From a checkpoint of a small mixture-of-experts model trained on Wikipedia.
Size: 9 layers, width 128, vocabulary 4096, 6.98M parameters.
Training: a variant of Muon for the experts, 5967 steps.
Below are experts of layer 2 (counted from 0) of a mixture-of-experts language model. Rows are named gate (a neuron's input weights, with its number), up (a neuron's input weights, with its number), down (a neuron's output weights, with its number) and show model dimensions 0-127. Each number is 500 + 40 x the weight over its row's rms, rounded and kept within 0 to 999. Numbers have three digits each.
Before each expert's rows: a language model's description of what the expert responds to. This comes from a sample of Wikipedia text that the model never trained on.

# expert 13
What it handles: Opening prefixes of Latinate words after the, a or of, such as pro-, con-, comm-, pre-, fl-, often in science text.
gate4:503453454497449533519481576503549493510555540467522495518501520457499527521542543460507485508524558522475457511485479474506535447543473528556474528491557551461466481454522525457427384495544553422511520457461494516446482513521492466533497514455372517540521426513456482448435471478493488449420598443516488465529494541471532578519503490495492581436492507469520508424468513486483538531440
up4:515601474536568550510479369525547485512502482505549484501476519412535517470434519465508538529509531513467457529503477424553510432541458475493465548471485477490472499474454565507500471481480479464450501450517495459427482490448478532518484394424535506456500415534554534425536441568505535558483471462472495444532515551528530539511540558500539507510470497474503505498433537499456498549467
down4:483490477547577548522452512521466396483555506517476560546472498441518501476533471524494530484526467531587431531487517526492468547460511464504552470523486469444497460597484426442476432540545480434528512543531496550521460503500465461480515558527535513497507573496536519481477447526481446456547542482592520506414500442451483497516493496416482543539562463494521466555544560512504420495486
gate5:497483507511442448468522457502520516419524540432544487518519454449496551492479425505463550447503492452565508543557529515516517529594510529519515516438542491465500472498500544541433449502503568487446519551563506511525538475510484562510429524486463455538460494558500428459552544486542502519561533488553540467495400467496431477503425548508457496458426460435474467514477535524530502582540
up5:535544476478538494488502473471443446484546429507522477530507462506536505570520496505488563522526485478463550486559556544576418457454468466406544493471540531516524560471528495470499478506501512517470558513422526473484594450523448543494445468509523526498520538490472474497504521459516539539537443495468505443471459460584428499557468469509559487560497477503380581500470511458490476459582
down5:579517529511428494521466426504494455516532432475481488472507474510553442535445543556529580531503496464559520583462533506518470486523525564517578536504567442509497457519571553526474540498526474517426486407545532458462499576515496541532478519488446517475474480522495495520551500457507442556546565521542533501503461462557447445505519500511546532426557453540534416478476529519488499510442
gate6:496562479491546520492570537534510453524456495434499456546507493494485443528549469546481509561500482454461606451500420482506476503508551474488510532487543506504487515476569481418420480423507531433475470493481502415481507524480463487489469482468409455566478511484511539490574546510506504451431504469461493496491501500520454569603506531436529483470500521496447490468483533463463414556417
up6:574530545449440446506502487454559461471463585526511552495487528591512546485496506464495460475532460470489489501546538523561496449588471480469506465512524498498500486489493394512583498486508588509468498510490551509506450558502494526479575430558570520455509486460548481509483470420549468570450530462439503511434533470472594503438476470519491514496492499447496509481508424517540533537549
down6:506494488473471498465552489493506494520488494505534480508495438537410454584564495448480513489469518487565559494509489580524513462490503411423498520484504502468474583477546450504446510568417543439507463451466589499543541517467458452521464539402501466525541467507481478443533474461538449484470472514500613432472479510531517536546541491475517515478494528447559435502500539439536456492476
gate7:562544475524595520414489446490483500526509524542479466434494494568540540481424539486471474546507541531529557539580487440547458500523558476475504484447549464510553477501494506523437472543506539581502513536512497486502515525506576517523537412479542473555521449511454484444455515523528585456491463519546521514494464547498513419470485527508353523477539459483487497517479471525556460495489
up7:447455484487565540487430481494545520534527427489534501479445543510469446495526561553492453617480532505499492466499487588463490490540499573406516454523470548496428547525608430476425495537491529523531501522520511484460561495439453522498460484469482522526515479493461508485537595476477528521525541500519473509513558507431503502566527468483469539394537522535500558469493463460530493485494
down7:503420506501454495566472585462554514491539526546477501502425481441472503485448482475445472515441401544510479441481512540444479414488521567546516441513535560466477484445524484487494500547516478462428465483564416482541468459429453482493553534456497484490542492479539522530497505482470484476488579491467500420528497529534525428530501520523606493511509470562501527496453438546490520546540
gate8:431532540491470483476518405521497501567477541464478524502477456464496536469522528480478491580527473544528510445507534543462533395539482495525588472489437478578476540570503508526515451516514470543504531492419607466503480454517498511489486486482512481473493530509499442489515558539547444527450508453437435465425481511462452527435544591515451451500548445535490565502488472440486526523530
up8:485521495508491474523508483498568495524506451485603485518414527514482461505519559507492459580528479480584477513455506556509546408504475449514480506522421504470507510514505543436505522529498497411492370509527513525514519506504537537500521453477531478510513456527576542516470507437538483453419539534539523533512591503424492524528539471523494577427541452541502474436429520470473519544518
down8:463486532441499562474446467486484578548495541440464477478556525480464462473525444455485556462465552525580502558520504546456558522447508548507519571441542518499485510474487459501528488523584532511509496510509492465551481426476473512559588528504539526438473472461538496528499474525546515444401576435454518507470428488499479469467463429486483498484588484501522494520515515451593546468524

# expert 23
What it handles: Pieces of non-English proper names, especially South Asian, Arabic and Slavic ones, such as Sa-ad-at, Kul-k-arni, Mos-ul, Ch, Z.
gate2:504490462530490521508473461446521460483530507429508486431479518479442548533462512437536508516504474475456481434417489547511528526471560540449530500496554460444569495522436554494486523491482491459580474497475570494502503468533486542480430476622526507476502495490548478478435429556560516494492480481476519456435511488542503498544385498506574548483460522527579475572491469546464444537533
up2:480522477565469540559506520533467550479491503520511450507448477607418536486500546520425484488508505547453473519573468556508432546532469555477536590526505508498517580488496533570464447555493546472477478506472460485540533499513528510503518527405481557431525502504505488449541442566557453449503522440490554470467478515510525467465514537517446492492461451496459425465462521588568525470514
down2:507544495524508548458438514513453473496464450445492576491577547512487527503519411476583514530528468505508460507410436545571551442477468481491435535537466507493516525534553464455519436451449471490553474497512509496546492488492519476522458530445511486489416499514551500583484463474503526463492495583490547531509558424544510543542476412416518491583472503500460490524483467481456447531539
gate3:495477470490566562452580504489519487553537555526497607550443433472502405527481546508481528541479498456494534521497480529467474538456544526552460527568423529465511542516486547466505483479446431446456460473517493536467530550499501462525400538533543462526481497443432503426472497457467514441517506456486445493514524492522528546489545598461494497516538419575493523529481553505508477518494
up3:540498579472521494507437468546432512527483469520491550391549561460504544412463540499503514459550554509528511506501569518497490443467452449521520428441533488516551496492509469511556528519558476517540541508534482484499537500479554465450511461434577516462476505407486485501543519552494461546516455535449530476524503511506487518435531562503449544478459586464477468496590548492539521536420
down3:524488514449462520578520489513509472526495481437531468460496576526473506503480587515435583496416523456529507544554503565613550491539431535455441602456526546511536477511448469469460489505523511513519465497466538468520454457531535494538490500492417462487531450515486509540542508479460547447410492518513527484500476495489438515498465454504531450430530538467488578526466478524424533480543
gate4:600499513442533492494457493559502577512498532520532462532543507481485458563489484467468417532479525510487526437470506568503445428491417559551473476581508556504447529467523546458472429550512525398488439474493531521433507503419454564465509563489530460512431505486473481487486556544486483458533539471498489477501516499469535486501520483554535531475505523463448467490407551482435543470493
up4:511532445507538534528468485535495488493553504502506410451501515504491558450420560486512550496550512504474451481423495549541480467510502522499460527481524482439566471566476526454433505482556497469464507508490513493469543500488472508453519562399469515500529397492495576431481434617442456524439490472472538527520530532505482569506522517451537468508520512486490497509455551437495479602438
down4:478506541450554489430508496484491488465552566497490551484475443506549490444501517540493474524535486389565512501501425519489493533469477415467525399514483482454523512510532472487508487511408436444490460512504463552516391478538485486503470353533481497497495572473509497520523491551540563502515546459516573511447500528493555470477463513513522513566541512536419504479544519497493501525549
gate5:449508458440413421531568529441502444497529482422504457553516502461484514464506498549486561523533460499452434451526443491551451552543487564445503500533567504514481572473485569518429460494516502454492520488566534479482601474545534545504551519519458510518527486492541507477547575539500486476496556507456531503504445479529481468514434555569490513482475479459480494463504611469494491438522
up5:541572429539582520464498433465491526477465508452436469563540446473574539508434479521523543478489455459493505519503514526543444463563533479480494512486537528533457514543517559493516445568462538508474574545469513494472539538507523540469433514544516530587479475504430486523507492493545475559564482533431478539462461467517446493547449518528561476521481452474408563468452502470582481525477
down5:514507491520438450513454416536492515450510389454546448498484451498508454542490529547530618481513501490515498525450525440504478477508504531484534458423534484544488462505522576504459497529564486492443428445555571511472577526465499422498535532523491567513563505479524532514495412487480470477540464557510565535494473490465464498581530499532528559555505465537488455483431490488456494541476
gate6:422518511466532551453502518453466460536517527503533482455488508559502457506557470495500482609441474432466535501484594602504440470496497508573582523522566457490534487434540509540503468498545531492520477579518572524468427506488469565496495467448500484530472464467486503502543555467488442535435501465510553484477440490492466524539558552440567497468542498489512465470489516512489423561466
up6:427526533456450451538482479498583417483520566461476477443508502520517497573507545487425413480524497538497457438475465422495565491527478539527453440503522471506505455498528434513525482447446528478548494452495526524473494521450479523418433565562515499504553555514517486534486418474442537534482501463443531483453529488529525541473518478604483484544533415477482476441497494496518546494529
down6:503446491505447497472517484487451536552446378500499461493485428445462444478511461460446545477488503526493505509542494572564488524461543385501510541507491491503499504488582502509419478507483549477437507522514539521573511517512415430486504451530464544492544455509421497411479518487474502474460507485544545433465449537505444508516483518451473562539495511512444447479527547471515464572439

# expert 5
What it handles: Prepositions and auxiliaries like in, at, for, with, over, had, usually after a verb, as in win over, in 1905.
gate8:408520421470519453508613476556489447462475519504481481479412511481478568504482490509508477486460498549563487484541418486421486438478478468536525464463485451478488469539530535504506466534467487578518544574512544441488520517501514515524532487472451483466487484505454466563566501554545517500491561469502484473445534481501545455433480523528493485502526458510455536491498564435463599606536
up8:474457514485447455507520520463505462436468561535536496477424560542506413454521457571513469560502480545499513462477398506508536437553487510513534481506449539514468489500480500489472506511520573502497392506548473514520520603516539497479530431480525508521471469494539520549560562498506526518512514545548477436410501466427494531564491490513495490454511474571475514501486518467412475609523
down8:479541484461524498530503485503415518471494545548457477490570473563494456493491549512488537411454558491546487498561499528488475513494488542483468524449537464539506503572571437522571503487487490542517470489509546505520510492515479490471483467423453492497593511474516522471515402453548541496642521526482541504465439499487461438458460444540416455471470515495531462503466533536464590457455
gate9:599549458480479491518504527591495555483558479446527514424452519504502517544552496479473481552512517530451481483488406531529512478557507518488493464443475510497503508517493502540482463487471338529505515502506514492585515495468570477544510446497440433509487481431549521501454441502463462525507440471504474517489554510546579460542462469492497514430509465507522560495503515485549470580417
up9:469565466518590447495412447547565472488471534459485539567564446557422489539460554462493440553479483511477539483514524450513511536477466531521454491470546486530483454452524455499457504481530490560548490410513515404448585475549454496480465552540500450530514534454496463554473457506503469452580514580468514507476542528496487486482502517582456533441479468519513472549493469518519495479521
down9:502476471524493494485502501442483550492433518459483519601471531601495511512460532528471567521474500439479486580525533532467530502462458522457543576539456441553506461516470423468465506581569562482493559492523523493551486490530508560546526465462453551447510480536516486440505461527544586454497543517564538528575479451459487521496480403470581481529475524513483493490478515443454463477500
gate10:401463422464552503541435535487546459447510551504426503497518548551454495501572541519539548504472500533541500491464524481481492447460517554464521483496414557617458510564547529483471493526513453498477447556499556520527568463503511483496543512472520521455510511537499482486498529498489534477435606525438508528491500511509525478569513491519445548577578487541519514498509419505519548431517
up10:531487583507510595501510469522454482548382551544575557497567468530454485506379514479454529568491515484449496452431481556501531439551502474449470508484476489507572489525464535503525472497502483488516428485503517572562508513475465573489467505505522518481499485456544446484513523470520490473476507443418547555509542541442473437485459527488465495590467451509467485476505555462509529482499
down10:542440515449436462484538477466556524486539478534502511482474470504461399500490505473462465436452525484534539471513467439563505538546531491532474485463542521568462535494472528503434500556541577491560517416534500518441517469512550468479511427492517525572526503564483529483403514482503501497488464574510465449524558527547482450497526475544505543571549527542611523495478398489483490505515
gate11:443480503452516465529407445511508458492434550482591566405458484532497560439509532526461525496466508471508485478528474564440529455501443481477505475495621455490531450480532497451484505493497590437508502446541536475526477511459509608471422510525504487463428540578434489461476483515498545476498481497493510492506566506537482474480491499430514522503488544498501490521447511542549527485423
up11:469467494369526482531535475552500467492469513400534534437537509542543523511527489498537489517496533488490495452531562520586454522578439464554513575564516458480524532531494560411560495520551605500536489497501528525450471468507490449501459552492451511479487481495500493417536518450490426496444449523530491565482519500473494469469439473405525466538545499498488547512528502526524453507520
down11:498483537511556503518605494492521485565503502487568485534488479531489534524505496622462489546546571493558502455455455404457514460435498494526517503503457498472499496438546464583493497497567547505503538556506518523518425473443488523554476485523536592523496501527513513547456571483519424488451548519454450533453504483486508494531526574524545529469508560492523551488498441448418497517565
gate12:563541490582457470451512496495497516452492503488531464471569453489543484428570422476426470468515491514528475457496536492552496492466501487490512555514547537440487450465529506475448556463405559447526438502450491482574519531512501520558525519510540504551426522502591469536514548526445427493479499468486458517456466423532561462453471508511499483471537478519498454525520449596479545435534
up12:484517488500480492476510499645535457479489472426541512528500484501505600476548519524422555451546463452531565490523562555515559460546514496470475582574547455538519599475467522450485457471512574485515487566475478473550504514453552547477463469488481469511548507415541502435525522543481450482530453516478570541551473501507539491464486494488485467495492537466531487482480443482499571475517
down12:489470564536485481491513581513492581504520429524468496484499418464493543460537460494534457488415406500527553461499506561520487505532543448475581468440474490463440531455570484497456526540438549470516455528472580541475547549453446514523491602541529521463449541447518468534498518519515528511454478421479478522527459475563515545471527531566505473471442585501502475513511489525506468511522